config.yaml
n_experts: 64
experts_per_token: 2
activation: "squared_relu"
vocab_size: 4096
optimizer: "muon_variant"
lr: 0.0058
batch_tokens: 131072
dataset: "wikipedia_en"
Below are experts of layer 2 (counted from 0) of a mixture-of-experts language model. Rows are named router (the router's row for the expert), down (a neuron's output weights, with its number) and show model dimensions 256-319. Each number is 500 + 50 x the weight over its row's rms, rounded and kept within 0 to 999. Numbers have three digits each.
After each expert's rows: a language model's description of what the expert responds to; "comes before" lists some tokens at least twice as common just after its tokens as in all text. This comes from a sample of Wikipedia text that the model never trained on. Tokens count by the router's weight.

# expert 49
router:470531499560494532433564575510562575495544553587532539559488440530512518465454430525577410526522507520516462505531492441438475397505570405578499505552522474516553567504529488567555535523416527
down0:528493508503452571520464513509548614554442489535494612510590536479521394502486461462416554456391473489488506428614426487557497549395573473508520499421464527503509428436501545484494491395455439
down1:550549570506549452562415458481503515492492515513494559530489486500483438502520506577595524517444503555571417519495483490458548517398579501477475479506551478466539567517441514413492486446534502
down2:529552486562516503517447360474543543489480579562510596464499480540562521398500487414522458438416544443515562515499536496495466498398533498427457463434431489529500482523556588573398606460453452
down3:566481476571525486475541526528506479502535511560509571479599475491445438612520504464453572463418537463473511540454448569457551466486429498484542366567488631502456470472462586427464488413460503
down4:466469487535388437476491466481479610508511518464454505410602585547538513544536493531537574500475452601474387548548491336478530550561524489491408460555465531464436487558524520541476445523404553
down5:544514530476634481520553570542407445481461474538511576492523529541413450592552541467549556514569481499503486371428546536463514497504494523499539484575433620494587596548442514467479536442493479
down6:511514546463538468477488540475528424421490499482464524453552412423519436380466506537587510553537496560505444430534576608563451477468471413469521463503460486467629446432384499522408506428457551
Description: The word by in labels and passives like Drafted by, Presented by, plus infobox or table labels such as Total, Best, ENG.
comes before: ":", " |", "\n", " |\n", " by", " of"

# expert 56
router:514554521531475531453562555539580550493539516613516605533508471497557550358489521479535591569509543490563599578417499538491510438455503477458489493451542477524558502457534488535533434534441531
down0:514564406472501514509405466461547498466474541554435519539481449505530512513580525512546498434465507542591597404442527571482559494508533553458471437527515567606472507401561413517493541527472470
down1:529497416547488431463532432514558534455564472474477525501563545443474473482478541512500502504587532529490450514380427483437407530524521500577493484492390543418467506562490451498540457431404445
down2:483471499441544516457471585489514491544441467512467420618432461475560491500477447553583503464568436503535550466481560579472453649460573476445445473483512472496524515611495510484582560478515538
down3:443508515513519465551560545502557583481481585488470587575361445469485483541429544471495384525515466484405465534511524553558415531399493548418505500461484537500559451383470507469430563541488520
down4:534499499574495532530471556522469514496430476495528566543485540583530562474575505520474452562499388485484463446366511441551478459388473419485574529458473399456544460502544460427507552550500439
down5:448478391396443568463514534480575408451475491535480516460538479586412525527515429489488522441476519486450492448416493445489579555564520486438440447553577471493439526501474379570517508542512567
down6:525558458415549507479464481560532551596491526510479467548498533500381503554538504448519461565557545464446541469491497435484506574444445503507520559509487399458426528570513583600516506471423587
Description: Full stops ending ordinary sentences and common nouns after the or his, such as year, family, episode, song, government.
comes before: " of", " The", " In", " He", ",", " It"

# expert 39
router:471527606469530565434448538512548549410561595516451588504496488538471533477435501470566465597550482580478508516467441439490496471527560471483417490431589418540451517474531539539624555514503532
down0:506486550542503505549504551389527501473489433501527465490473536457678480627516640502560487426517486572452480548520385492571491443515397501465571518510486453455542535464459448510483575457595541
down1:422468644460472485569526504570495481455526448502490441484528464512462538472512520408637520532446450517443637493572422486471495468449441461467492471549453536559537386520438566563508525514477434
down2:484488452480492497443516451583475568473510589520531539517511629519467552513500487508530533455552420502510552560540484423623538431568460529450482478427438444459475436410452489435532519469465513
down3:553489457539555524531469536565542425414522442503519458535605442460484562550453457495508553520454488480510512471515562498464504494534528468379507507424539428569462599549562554420593562461515522
down4:511493523528469447536579525468444459480509435498526532439473457409479538484445559579529530532503549483541547509449482415516577440446523536454480483426481483522504477495532445468550509514478504
down5:496378489448587557678472404466507564590610575481484469504480467429548469483523566500494508472554470482416459588558563561482484470491519537543493465471425501571422520468569476484511461502577449
down6:510407631502548503479512470578506579556486452504449554501434512543461490486508480515475553519444569557506469455483441557531525500498476511480505517578536473453546581517636525570459488428536498
Description: Colons after infobox and list field labels like Starring:, Died:, Density:, also degree signs, including, about, and name pieces.
comes before: " ", "00", " \"", " C", " UTC", " A"

# expert 17
router:505583531533497530490547604590616526387529521529506521532489466540469514447461475487466452527493566557523569534425444521539419465537522468460612476457528478494454489473533518595627472557455560
down0:496362501512582479455505445513543488455498539490531582583515507481458498447546488563532468518481494529432575540516486566568599434538429498399417487546453428521481545533551653496471528599575518
down1:438446457498471596433490515426546548545485436517535541464470498459492511478547559494426461521500460485515495519475564477442469480456583477440503529511583457505461554576442585500533438529473535
down2:467513486540507388487588452455482490486467471566493489509518535472532528503491503526485493513500520646624422585549515458580514443517496496463443461438554482554536470610504492569417492549474548
down3:541460503504497505622479548506506514485430481425524512408546505502456494467483561539513618484505435664450495482509468418507368506362464462516575557540600559483617476470513456443414502522567461
down4:551470477565488470513630509482414585562553567481540474443494485551451529508432541458448489490519471465423459525541502444504532466491457549460504417524593532462560490516477473453493494454538548
down5:485506446587413561436476470484461473508436469483376396459543473516450426499465533474434501475459543549526443488573546586594471498587581552556505491490478507429475486499426451549533583488578561
down6:605553457502511423453501532431551545500478499538433543550483507478555506429487553468509502601541482433398416533501542493537494503436349533509478550491528493494503513564505444453597453524507455
Description: Two-digit number tokens in tables, coordinates, dates and statistics, such as 22°W, April 24, 30′, U19.
comes before: " |", ".", ",", " |\n", "%", "–"

# expert 35
router:418528552561446549488489508530586527511653491513518609568472477480496512497499543514561475463560536508602617504475364505543491556501510420468486458472570462508490498441541489587545506552465551
down0:576477485594455541584516462474493632536484534527499553463419483464485449500503489513446492392508494478509573625508483433531503520461446562549471540508460504473526621491479454495459605508488523
down1:418483405592495525503498473532426561529526499404489513428393540540594504478493465457493507459474522531566471431453451417470457461485491506472465471520485579398395444469565532585463506490488555
down2:518553477480483613435443523446501576447428519441440482512525544480489577358488568572514545518500482507441389486438546615431485528449396504535407457572486474513452563443526450415573535522486476
down3:526497562489467588468548487461516372503473481512491512443490439440452528601496418461371584492481526426492542460545532518453461459388502434475542537540481612449489379482539611486521505608604537
down4:484445615421494535494567458514440531451473436578496401432493539462501505498521429534471560523537528575570530521377533512483468528468503466497539583480501516537457551442621458453505409520471484
down5:528456488433474579473582536548445379499540515522499420396537563454519486605441495485428434502457422455483496507582487612489483467489505516500468523494465500517498396454572538502445517487488498
down6:544480460470597541525502492537490553415405504527486361496451495522486481496482570648527573451466491458532396493468548488559502515448500565547482460414491468480539476569487474503453492530440518
Description: Semicolons and pipes separating fields in awards, discography and sports tables, plus header words like album, Award, released, career.
comes before: " ", "==\n", "\n", " ==\n", " %", "==\n\n"

# expert 50
router:444587605442485496472503580607568556422528501514503510520468491525525600386529453437556516513504525502520477526439438446579491477513510494508520481431544412525466479482566533576633471554450563
down0:418492482472436529438567505452469544512414474448535569563517422467536497558461536581534443510378489468491477459426534515508539510559519487571535552492539402533507586512552419566457528496450578
down1:575434499505442556490558512599456419459454477443573473579465515553522479558474465451520514490457472470483527499470466543469590519372479513408515388539557533544411533510550490546526538451493510
down2:523530513533502481462531528485547493512523453557531442464465497508437528487480453499526492555499494584575468524513517548461480401517523516514507522473392458522509533547512490557578476445552458
down3:564545486489524511514591466481479424461542495569523415490546445510556500482488610586523451503436476510480436497505421476509556542480525416586445431481429490427545407562620438504496615427487552
down4:568466470544463489483556485403504495531487510520569409447515479560473618490540523462456534420476459408479422497447535504524557457577617542435475489577527519430503500466465500481540535468528526
down5:589465507416441537568551509484572461570565441521463390487417531453524540434513485436437547396438459419492509466533461568427511536474466468429471554429468481579551512455459428580498520418521443
down6:472468400572595423536393482531523578543513471395479504503486461427539490447438420576511505471545416538491462516370505484537526486502557522458457593518510415549433439479508518425536556506529506
Description: Single digits in years, dates, scores and table numbers, such as 194 3, 201 4, or 0 in stats cells.
comes before: " |", "–", ",", ".", ";", ")"

# expert 9
router:525537508553501505483507563530540563501540515492392503475477464542488497498544454464597527580462487538543461514495522460560497486516580450578495511473559461498534486507542576496576472454459565
down0:444450476436516500483465546462467443522532541501531451522545444534499457610515534466505554569402447553553503536526516511469442453566549379488534509462443442440452517557495444433541501617553506
down1:483496581551610551445506421476517439478547436444483438453424454480522498616508468426464514482475416520533611496513461459459515481490545528494461537501558477552622488396495486588524534509481506
down2:444443609504488445494497547578486551493478485538586524487529500445535581513497437540551497455524558493516472476489445519551490577528456465497400543499477481429581479519622516372535508503514534
down3:462488509469535458489555505520538501552394580515508478568537482520545483550547560554458536469491508489540598522558546536553461442585558504439476518530441514555502523489536468427523412619510519
down4:511490543499504506522470513478536566480591499540515434493543456478556555427546447534547434521529492493498446579481403565498650477555501575532507479514531461485549501567427490504521467521482472
down5:443480534479454523437515496520488473491516594514462493408529525505501502553500453490477491470531555466426555515503533477491545337591501516500578489532363499410540389527445558513566439550518512
down6:472510493520423498527533471453564503471456504487540485525479512443603561565562595429512444518511489451453513559545447561409504451603552437437590493528432445504415451346494491453471544464544553
Description: Newline tokens ending list items, table rows and sentences, often fused with period, parenthesis or semicolon, before "- Born" or "|".
comes before: "-", "|", " /", " Born", "   ", "overnor"

# expert 2
router:515537511471453549538472514491542596486538507572507575490449437505479530433420456500574462525484555482566441553538475476483460450533563535550460481450601480479554548507493458498556498481471547
down0:459436524413515444515487490515556501468558575454531490456549448614473400559440441572497449500531466466467521475561506601436500470425453436471487482491486562461410441639495476511524519539443455
down1:467454417515515540536478563544518483504529459523512548549491467465533424368595388464541434552562478448517501591435501484544570489431488489475459516510627427498515475500513500443502492467498544
down2:422473501552447561477540517429524427416454472545440540456460567529508443592476534547463528520473571471478596592514468437531483533554488485447545551581472468521509478534469433484465561478484394
down3:507495470554447495516514535507387459477455541521555506530474508385482547584472492476538489568469481484422518364570441546458448424490466440394515451510480499490503562555393493529527566460511552
down4:491500451489474487504360432528423438481510403468463471553470518400567554517521465480469522537499500555534561425548515598586536414539462474437522457532467483413540578570487552501438461544487457
down5:565530580507539515513470575517511482547493464463542567409485532575485453547526538517430538490431467582498544525517497474604534466453568544493409538489445486512494356511497476540588534529369501
down6:579490534546525486487531525484489541509399402501576441515598444493524436486604479462473553505466512494434491544480564431524503561641504579591490415478574517468477397462520422477471592451561466
Description: Line-final table pipes, closing heading equals signs and paragraph breaks, plus word-initial capital S, lowercase s, ro, re pieces.
comes before: "|", "==", "The", "===", "In", "-"

# expert 60
router:473532489435456564479471597577553533522552560520492509552418478472451505425422464467505504527505537534517496548453463396545399516499569477438579437517528395566555489462526472543551520576479523
down0:561469561464383542464635404514466575462545422514519564490470496519536526471417479471498467407562603487566489496463475435463534547528459537537546456452528548535493486447538532492462403525437442
down1:537503413465519480474471432528488541463493517462434446468473597520474475435462573462476545548552566524482547461542480465625504401469463493451520507433534422538452540467436486479502439483575368
down2:522582633514458558452452479569404477474468492410493476489400618572508436588503524453532560570422646465490516583515544507490596497525484440512489492496465488536525453472536523465521507493476466
down3:537580518503469444553537495579462426474556584485499557485507439446460457483552463449571491454509505528576542457588506544520408441456483512485470574542556558509506421512489448516470588476475489
down4:535542491412471447510530478497490455502504477503554460567601536432620494483524469467497547453487409441475470510583522455572524496439446549459542485486483469490480378563454585520493515433488548
down5:463519515504584514487447554546509555524507424514515509398543486472536474499495564477438526589399489483389519501501418498645496485545507547557479553452443437412590444450572418466516625421466441
down6:587514532490436491502368592523529508455444555592458487496467455556522536526511449484572397495543512565527473494547468464486500492431545435452578536590445438410506492489526548673418537471586527
Description: Closing parentheses, braces and quotes ending parenthetical notes or math, as in (Colombo 7), km^{2}, plus occasional name pieces like New.
comes before: " |", " |\n", " (", " is", " and", " York"

# expert 12
router:453460623466409563464487520478528593477533553526391491527443507638468531494458435514501508560555526580492519508447487522464454497435470472437501516532536531503448492453586543552580469601491589
down0:485490515507530553507554468460585611441536430460578569501512540396487435471587593505559549427645422362499483469509540478562425481466523473474516436472509502505465581411532433511497543450533477
down1:565535548501482428401552441475532470509541555516549518482480501470474440504486565585491478473423482466545519550454542507519451530543467505508589497434471496457455504469432572492538441560587512
down2:546389526407485546524454509607533487435463555454565453527552485514463528560468558523519418480446523466450485522395503536572475453541474489593418526406413579456566480565486459555493507533593498
down3:445531540563546521544519495549578474503485555465550502485433430578440498494393477555545543430485531445465532483499568523536567427503536457545484463559514505491528492603504505520529459440415501
down4:421483523578539556488576457508505493557445555469416483563464469516566552465543461452584503421509452590451438455507500439513556508517563415526500481541468485406531505529403466638479536451412474
down5:496455484530542465448472429518552519480535530459507416476481416476488383386557498489542458460507383614487535597534567539525546484457532502474501549471392475563428513539548628556533478364501488
down6:460488517475538521509460539528513586468544526521576539477646572553519512471460595533637548511515425479532615491534508415387502573509544494526500444395563475530471424606451504399394543522432461
Description: Month names such as May, October, August, plus name pieces like on, son, av, as in Brenton, Swanton, Davenport.
comes before: " ", " States", "ia", "'s", "ald", " City"

# expert 45
router:530602599485491537464479548521525549501510509575523526524472490468592503450491544514624516510524503632554506526443402460475430471443599479457501437417582511535473457493560475593498468532504521
down0:518461526487467552409418643514479541599484568493452477543478528431469433410474592610514411474450477467489527519446501443537490579503453457540471499470402520533596450563445453515460471474512449
down1:504458409490481457401504505514481471532448469551538466545503524495547512528553487612561512591512526540467539521537463503547554556445478549496516455516485534497506405507529432515490519461486551
down2:432401483514360493508555564528444476481456564451547518531438478505456472484486451492519468464466526524598502582443551469507441527525431413521517592457489584532595491484478484480529562513449439
down3:577502551413524557446455447468463522438459527529444440515504513518424495559510416495480477514422410507429484612477535630466509530444404536484511601497478540533472525490537521439461502534523457
down4:455485531478618557485498503461450586558514617568527515545464560548509470562553473549553525457516436492458548591568517471544471543483541425533413561431477514494526503502494527578485423538404410
down5:554522479543589495480497575377527479522468537443468467494468468600514523495525580514507546492486403510537574498430469549458501527552510508454524521444538512423506543530455447527483539519528410
down6:526515564479501498572517500438442540407538523523628461447455530604492446539432495505459626560413526549518492523460456514501496507511480489478546513573456539448600491432527514508466508565469497
Description: Plural suffix pieces ending nouns, such as -s, -es, -ers, -ions, -ies, e.g. consoles, houses, efforts, Blackhawks.
comes before: ",", " of", " and", ".", " in", " were"

# expert 40
router:429551571536433517473493527604501514490540484559523534477464425480494526478494505511524516578627575517500546550509458458505460422587563467469586515404538420528388477459534498540569539594489539
down0:502480455423502547514597530510565477478449452502539477408583546527501556581524467527496489488515503450524398544596571489390441566449517450470449523543461504503525465497557448411571511512555404
down1:553447543502490603506541476468599596525494456510386493570521537441511461503553581511496470573516515506482502489506441615589377578469465485577470500474528485488401505488521471497526462562554515
down2:492492545547565551594563414472514455439578445361522516465546473462577617469608534571442536410466501582394455426437433581511551438554492522478483528509575480408452452496485515525422547487513533
down3:527495511533537468395451558410453479427478623424498514544536523581565487440498544513493526457516510423410498455433368536525581455551503516566429543436511490413462453506605442501573532470494481
down4:477439500603439511543590525501552518504490489518518448588412523523542559543434494436512434467484584463455476481524459551550526538486528554457484565516603479534503515500540515509508602453507466
down5:433324485515440543569388404473445379541448523464493433558518465543418460444448471468547450526425529426499571490615487512609481476404582414408428555536547532527545480523489431547430473443507545
down6:531554551513525548556435489517577514491511533392538509494599523470579590497501444483557518552389429563562384555485542561451521497473437474520502418548537578468458652352605473451523484543465539
Description: Double line breaks after sentences or table rows and == heading markers, plus noun suffixes like ation, ment, ition.
comes before: "==", "===", "=", "The", "In", "S"

# expert 11
router:462517572532458570409535554518542585518620544526460495556498448475446531478414562473524515578534510562496447535414516505524505454527591486545487456457522411481456514438514506507530498502526542
down0:455455522449490541518514523435401509504559421557517535468462474469491517443566453512532566518383462517542565531576619513437473589597451454508471453457461519605518509446476599491499547455426521
down1:377540424416482527500474555486585536404514498501533572449584459436395421543529478509533445632487462499556455488565464507551576557540567479543530537471499436428486454478496519447528429481526499
down2:437614502498472529434453532476480437494354496499485465491495480544446476474492473432476438546486490469507427447584587512531469522530541433419437506438588524572523585447447484548523476470464507
down3:507503480562493546438432532538529419510538525509406430533435473482518419513452465475568505555486472530516493486503507495450439515502526500480550490518622548511592438478461532510498552492461493
down4:513437499573517471591503447513526532569549411419527525519487478589604427514457510391495525552547511549435434481555499441529497585592462485492494480539581596500507520498597585514532503476506553
down5:573494498446614502428444518431555539457412512585498523475473450518497505531396517521454544494567481494401400455527421485457478477401439482521394425512533515480454404528429495404443529514448484
down6:360533433456437511535485495540554542508463542466463452512452431380559518591421487501385590469561458567531542446519501562412487416503476480441526407578488457487492539506506609478440547437615512
Description: Prepositions following a noun or participle, mostly of and in, also for, on, from, between, as in Allegory of, built between.
comes before: " the", " a", " his", " an", " its", " their"

# expert 41
router:510578598447524452449496569567612525494549480478525544418500490567465537507475445486486517509517458482547494526515500492462492458411599487525562457540539465463548494493536480555573580528467542
down0:483420479437588501576472450526486499539415530482491510563544557490530504527568448500551438468455524406530493484532521559528424469527488480513555522500441531506539448504577534557530496540550564
down1:516508554554465526455560374461517511508466630499461520451373518583508506524556518515516565490475635474536546500493461553579512493554476475595529453477572461377489486506445536628521594455516463
down2:544411415550464556443556533490465464542501493487454514523571399420501438489479415525606507529438448503427456495472502518495522529480569416486434599528500404521513495432488541541382463410464405
down3:480505512494494534488541519429504532483484515414479494472500509510444509420531498449373520462443597472521522531553546538511501451529453516509466517506544586478463442519476406548542514465485448
down4:501570403455552444426527448551342498488531530506529570498541601474574498422485428569508558526463586463491498439464469579423520487508566544536579519494549469472519525486550607519495511489441563
down5:469596544488421533514602427518408560346536451614501521527499484552517517484483483520542522543446480559475454505506537459544553574466543561469447481508552492499406419489501533574521513596401522
down6:409543523574549536549580561546493573504518435502445470578569496525608504524484500557589577579449419562546572472634499592442555406477482520504466482492498487506623430488530588511485418578498474
Description: Conjunctions and, or, but, plus to, would, than, mainly joining nouns or clauses, as in hands and legs, Signing to.
comes before: " the", " be", " a", " have", " not", " his"

# expert 44
router:499550534497461554435529544555542552446536535509506564516472457485415569460409480492542559546525508569520483520432463463501463462513560482441512452533561453546486540479501521524565484609504569
down0:531473495444548487503493457439457582400522494491571426474483424493467501524498565487485453445546496525542483464508588537496586479470475464661606542505535614547526564445507545549475471523592534
down1:569487357432463470462494450435515512493537542492446572532556509551459510559538491467469511503525463420473484555529498560506482411477491508532517578552514609475513508462387553547482506464576526
down2:511432548404539477458519521559454544525502428416511493527503506480424472507496548477488463526629566552505445467542464492412448508470518534450496443472465482520495504463560490492519527428508422
down3:635582485486490444490551501432476520388491425527523486470637524495551516468517522541402487460533618526571507518578429501465546533437447582481573509451436403552563539454517546447497447438479500
down4:544435422546449428583457563545572540532572525501490502465486427376462574516530529493518551475551502465504493524535549525431463643422461676515550542476388444452484490495562528484473511517518562
down5:537506493524589540519506538511551558539463474516476517453546542540534545531455494434544480526495498535490418477427557502426483540505445478560580627441507482517542506550472563501581521561456442
down6:483527489472495598475555459524471523455443477535515521524481528498434487490541515533593470515520521496466479463516471465409507432419506541512474544420476550465491546483441563453493467438517419
Description: Prepositions and particles following verbs, such as under, over, on, at, by, off, in "serving under", "was under".
comes before: " the", " a", " to", " his", "side", "ly"

# expert 26
router:471554559513465542500469574558506616495504527488508505494483509474421523511487430480592470582577480505496505496471433504519502454445571491486568472455574478551531473411536509563622458559484552
down0:535485531448598522565440408490408487464444450454477517440464516523381549601479480506524512505428599556569470509519478451379489531504555492429574452554364448474464445489465568498467468446499472
down1:369493542495463610442564526451502499463384493440554488522498516537493453424466411462581424547541471525468413494444537541429519447565538579537432624529499515555582578461465479486488448455507459
down2:508489467422475496451443505547547470441479461500456533428545555453476481506469498553391460524518407580448473509471435481521520414464480506515570523504523591494474492545571401501482483501499579
down3:554442533530540568538511584420490514485498530580506604475521507496527496499495585446469467494442412513400565488518386465524439421456635471517518568502505461495546470436422548528466468494525458
down4:485419473573489569539407495508462512515474418493537486415583500533470520512465556490608555552499583478422500488513548542551467466562549497543509546573543522500467500444530462498473529412438508
down5:500526502437488505509484528583446449484461475505477449521489462385520436523483567461472456494484605507501566626511510454498455465528455518555566449527595439462571532478517465469458582508451461
down6:507566551551550503446483570465521483491513426522558457550371494377532527316536405421487518554411514484504525495445528453549481528419629522396499518411499529556557530553510403589463491532557464
Description: Pipe separators between cells inside wiki tables of results, stats and discographies, such as Malaysia | 1:53, plus semicolons.
comes before: " ", " —", " +", " −", " S", " L"

# expert 42
router:406560548525485553497543519534572554429564565576470610519448461555458482460441548493486508653545519467472506615482468472530416501466532520520589492513491468471548556450539478508579525564460633
down0:488530478424485501448473489446471428573616486476494533459504593558527495499546474571546529520536546574558501564509401540525611539480513502545467482511469480525471488501478504450486486579517561
down1:533478578505367528495515514483498389439493503508612522434521566435535489454530490516523521541421448476634503514449513471474534445562549562526623472518487545497449603500576496488520493412466523
down2:518432494490475549485497534499482469467511536444538491532565530556583452475537418507527595484424541504454497503623452519469472517539485434519426572543463509580374511577574532532495569466480553
down3:466495492516515341558580605483462466443419446569461513461532569606496561430481481485487468379605512524483462492490573447594496537408467489514601487502477512536604524494507478457392542493563601
down4:494529448533469600485452556537534473422507539484577614553486528512470451347481540468480545484532479504451554495529523459543530614499584466620475532623495437483477520490517531562506506502494554
down5:450521534520578457503528572488484490448509461565462525447495390470372501455496476426429500459459477575472445517524641521505500529466484516434492435490555508474511491468589451581588620533435541
down6:512578489585440534641453497500479495498466443544582467514412565460436449486555429503479487525496488474423527456512543525543506539442466477485541484550541539439587459512494621468525459385412519
Description: The first three digits of years, such as 199, 201, 195, in dates and tables, plus capital or lowercase p starting words.
comes before: "0", "4", "6", "5", "3", "8"

# expert 27
router:449522581437517538446505558465535602503550525564459586550522491520513531457459551438559466515539530531535539492504460385469490530548488445417515474465548511554467436421513456564572515495454499
down0:517466498511485480482480511556526550478507437442564496469570431532570517505572516560477658459510495463600419458505459559378524447470519521551468500449544524502543451494520502516474548458496547
down1:479467471482465463439514473492482487488452501531527584529504498537513494502535481476522435513506500472506459538546572608540502590535557508530451516533500544512551598450453492521459529474552512
down2:437527490515487482463482539551380498578460517460588531480535544390501512461495440434470630448515484396553419531584540473491526622497533464548492461527503514449519569574481458457498502471503514
down3:550555450463401506549619469533517421480530491573447449456583487510529477545570528430463516441451445601452503512508419470604418517533498489474523558465639460471596445503508519525575543468536514
down4:454478427544427546447419497561432494548457481497539494600523596473518432532493390552428538488569564473450486539456466564579494429478533476528492523457503495507489435446476559488519434499519483
down5:418521472539591569532416451519452417537489516514502388553556528546529550552432529524510479488479497645508636421433535506598487392469447502584544417559485462492456561433532570551466522427401543
down6:461544468550457524518436494514527506500487541528463583512435551532497463470482480479542460510318514562462484512519538528477523468572512495561497557554452528446477465511512523513471516490497458
Description: Suffixes closing verbs and derived nouns, chiefly -ing, also -ed, -ement, -ure, -ville, as in Distributing, constructed, Dementieva.
comes before: ",", " in", " of", " to", " the", " and"

# expert 20
router:392593579457464526516487533532581537441563554525478516477470448525503485442431565456584516547564488585595477514516437480483451498426454503497627565491602506552477487430512490553508510491453507
down0:537546494559443551503463533513634515448476453435457475499459540481414494421576575521359388408512474469467444468478555459523521516471528480466532460569553467523527529437473470587443569516579531
down1:402473499429507535489521557386575499501543535522495601497404516450508542427515496635476484383483477462410528417466450472587480561608473571427554511603506462581572506557525484535522418439486505
down2:437534486477444525477519547424506573550571505538561498460503471477532598475473495458512490594494500565491499454499558487590561457445584534517513586535448485536434545501426533555545468567474521
down3:540466446539457513491477562478568501424596635522564468476553525535512494490579441451475509508417464564517453496459500488516420560464448421546464541534528468525610517454502478580490474411606536
down4:483580544528502499414461506420437627511536544481544483476496564548427479362489474515441509499422456532451422550454473479518465570457641467447556408552497487476599479505496517476525474525532474
down5:488470514463570429536501386462519506474554476503483529398496526480462496574531622581451432547441469490451469452496486533570493494478525511446471421466416587542493440524484491488538512408440458
down6:472517465652549506538523500451514383538533493458539444524530511470419449515460503511535475529444427501477467508490514608509468555404480500488512482478491466527432419476512427580384489538432523
Description: Commas after clauses, dates and names, such as "Before that," or "June 20, 2008,", plus not, without and n't.
comes before: " and", " ", " which", " the", " but", " he"

# expert 25
router:464557529463441493524490568577549562443581498509505471480463430528424482464478552517551528494473510470535428475421465446478386452413556506487538458430534379467488438469450472476593516541447581
down0:555536597543493529489551506520467537531501486508574440565542454541585485454511582508533546474480515447471463564520430456391448566568547532507389451545499392536476431532524506500442538636578597
down1:462419500560442545552470461497451448534562556441488538514505557537518614475546533545555556469529492428451517499596503505580577494501518443542528532610493559558489531545585495574466496575517483
down2:535552491406608548518485489566567506508412597557502465453634527466491536513495497559413449540481387517430503529454440454474517483452530461550526527411595461447493490542498472578541446540549471
down3:376435475488550476527531481565568485526539512448540414534526504418463472436457518502484569574446440552530523543509469530605419522489454475472464522510558402524551552439497512530504566487571536
down4:401426449485329461394461513447527424486526441476463525491554509557448426473391458540529483478582487534520618411539499521533585565480564507480445593468412537503580462480457478492524525525488522
down5:475423485422470560519484537501534581360573502578424518470442525491463514538511509546505477423410546495461438508436478499624442458443532574530448590492413557432495439406446543529457609522380509
down6:480500569536543548395510549563490569517577486430477431484409649492463429450480555479447473480526471580490471467489493506596486594471475568541473522452538485514484469536543508424525521643402488
Description: Verbs was, is, are, were, has, been, as, usually after it, he, which; also c and ri pieces inside words like prescription.
comes before: " a", " the", " an", " also", " not", " well"

# expert 1
router:385562527569471587468526566535541484479544579529489546520501402547522594475502497489574463555561554515499545533457414493561458406476500471486532470477549506436492506404497505570597484502392584
down0:427496401565585485517545568537439444460506602424488495519421403503560399451617560567404480407424619536546506434518471546443434491539484570475528535470541527548577518545601458463466494438579455
down1:498461567474477477523553518467511499550526475482586494550499477498493424536569539462403562482488523553582553519483491500515574487403516486465589456498531514457438484581465494423474490448529483
down2:546498519591589427480530574497420497523542433362533570519482563601497438463411470541474629501485441465459512477494529448412420487451456529568458450617538496496462503489510406505478473555470447
down3:520559634524428535512441591449457526396501548542561496446518506436506472537429458569546447536428471570474488412501512561384435471448482413447525535580526563458543543507444481472519482486477488
down4:436541478464604522596524492537582456463530483446511536500470492568470432504471458494547460454514550411521568502544511557437539546473493433491541501500531558439478633536424355569386553472555451
down5:443463587501478469491482466511502486541470394475452439473552516596443442448518523516480559484510514513568514531507555498590526583425494570535513411467464477395457536551521581554447517448498540
down6:485559392419376587462513547533557509472465475539461501615512506531460446454441458471478444523469540448534558445425494585504498352542472470595497451487499498503462501490493499512441553479467556
Description: Clause-introducing words like that, which, who, where, when, before, while, often after a comma or verb, frequently in sports-season narratives.
comes before: " the", " he", "ed", " to", "ing", " they"

# expert 29
router:500516550500435526426552570570562555534521539507468532530484515616532555433447459436599521548544478586562486505425481444490424538443500551509492467523539384549457436508496540550523449514461538
down0:436393359575470523494481627589491521664588527532457416474497464505485468474550587511525548520491513526422487401462580480419533543577558541517586451502509508455560529484466524576492474433540410
down1:460376530542456480505457424500487466518481535448595445445514430596626526458404520489528476503572536481536540433438456534511512507513432605420491409493376534606497548482489505378524568543520560
down2:518521569618470493542466537501535458477506458482575501529548475506462535578509525506552553529539509493501459504524482498569545582617537396459466423411473422569511547452525503439537510572484504
down3:435426510590464521411505490552487554546567565554511548486421501549512435594500492490470599516407526454608516542522587446547520526525452479494460465448541575539505431630584438555509582451489527
down4:506512444510536532500455477466496513478416528465519544488480449595519354520547553492473605485481482507592497352501529423510461487456512494532528442504463510485452452527522473520508568466480501
down5:493541482478426561510509450485497470430525525469535481493467494511426487483513520622445482530427542528535571583351513536477475538457494432521532481399519513584478493442438496463519481515571561
down6:485505509516561446521481438551406509416465501450442482542447486507467565440459518479502497502424580535560451556349583444424454465504451511546466451556424404495447431447465557519506391599552473
Description: Bare space tokens after table pipes or commas, coming before years, dates and figures, as in |' '12/03/201 or Elif, 2008.
comes before: "201", "200", "1", "202", "199", "2"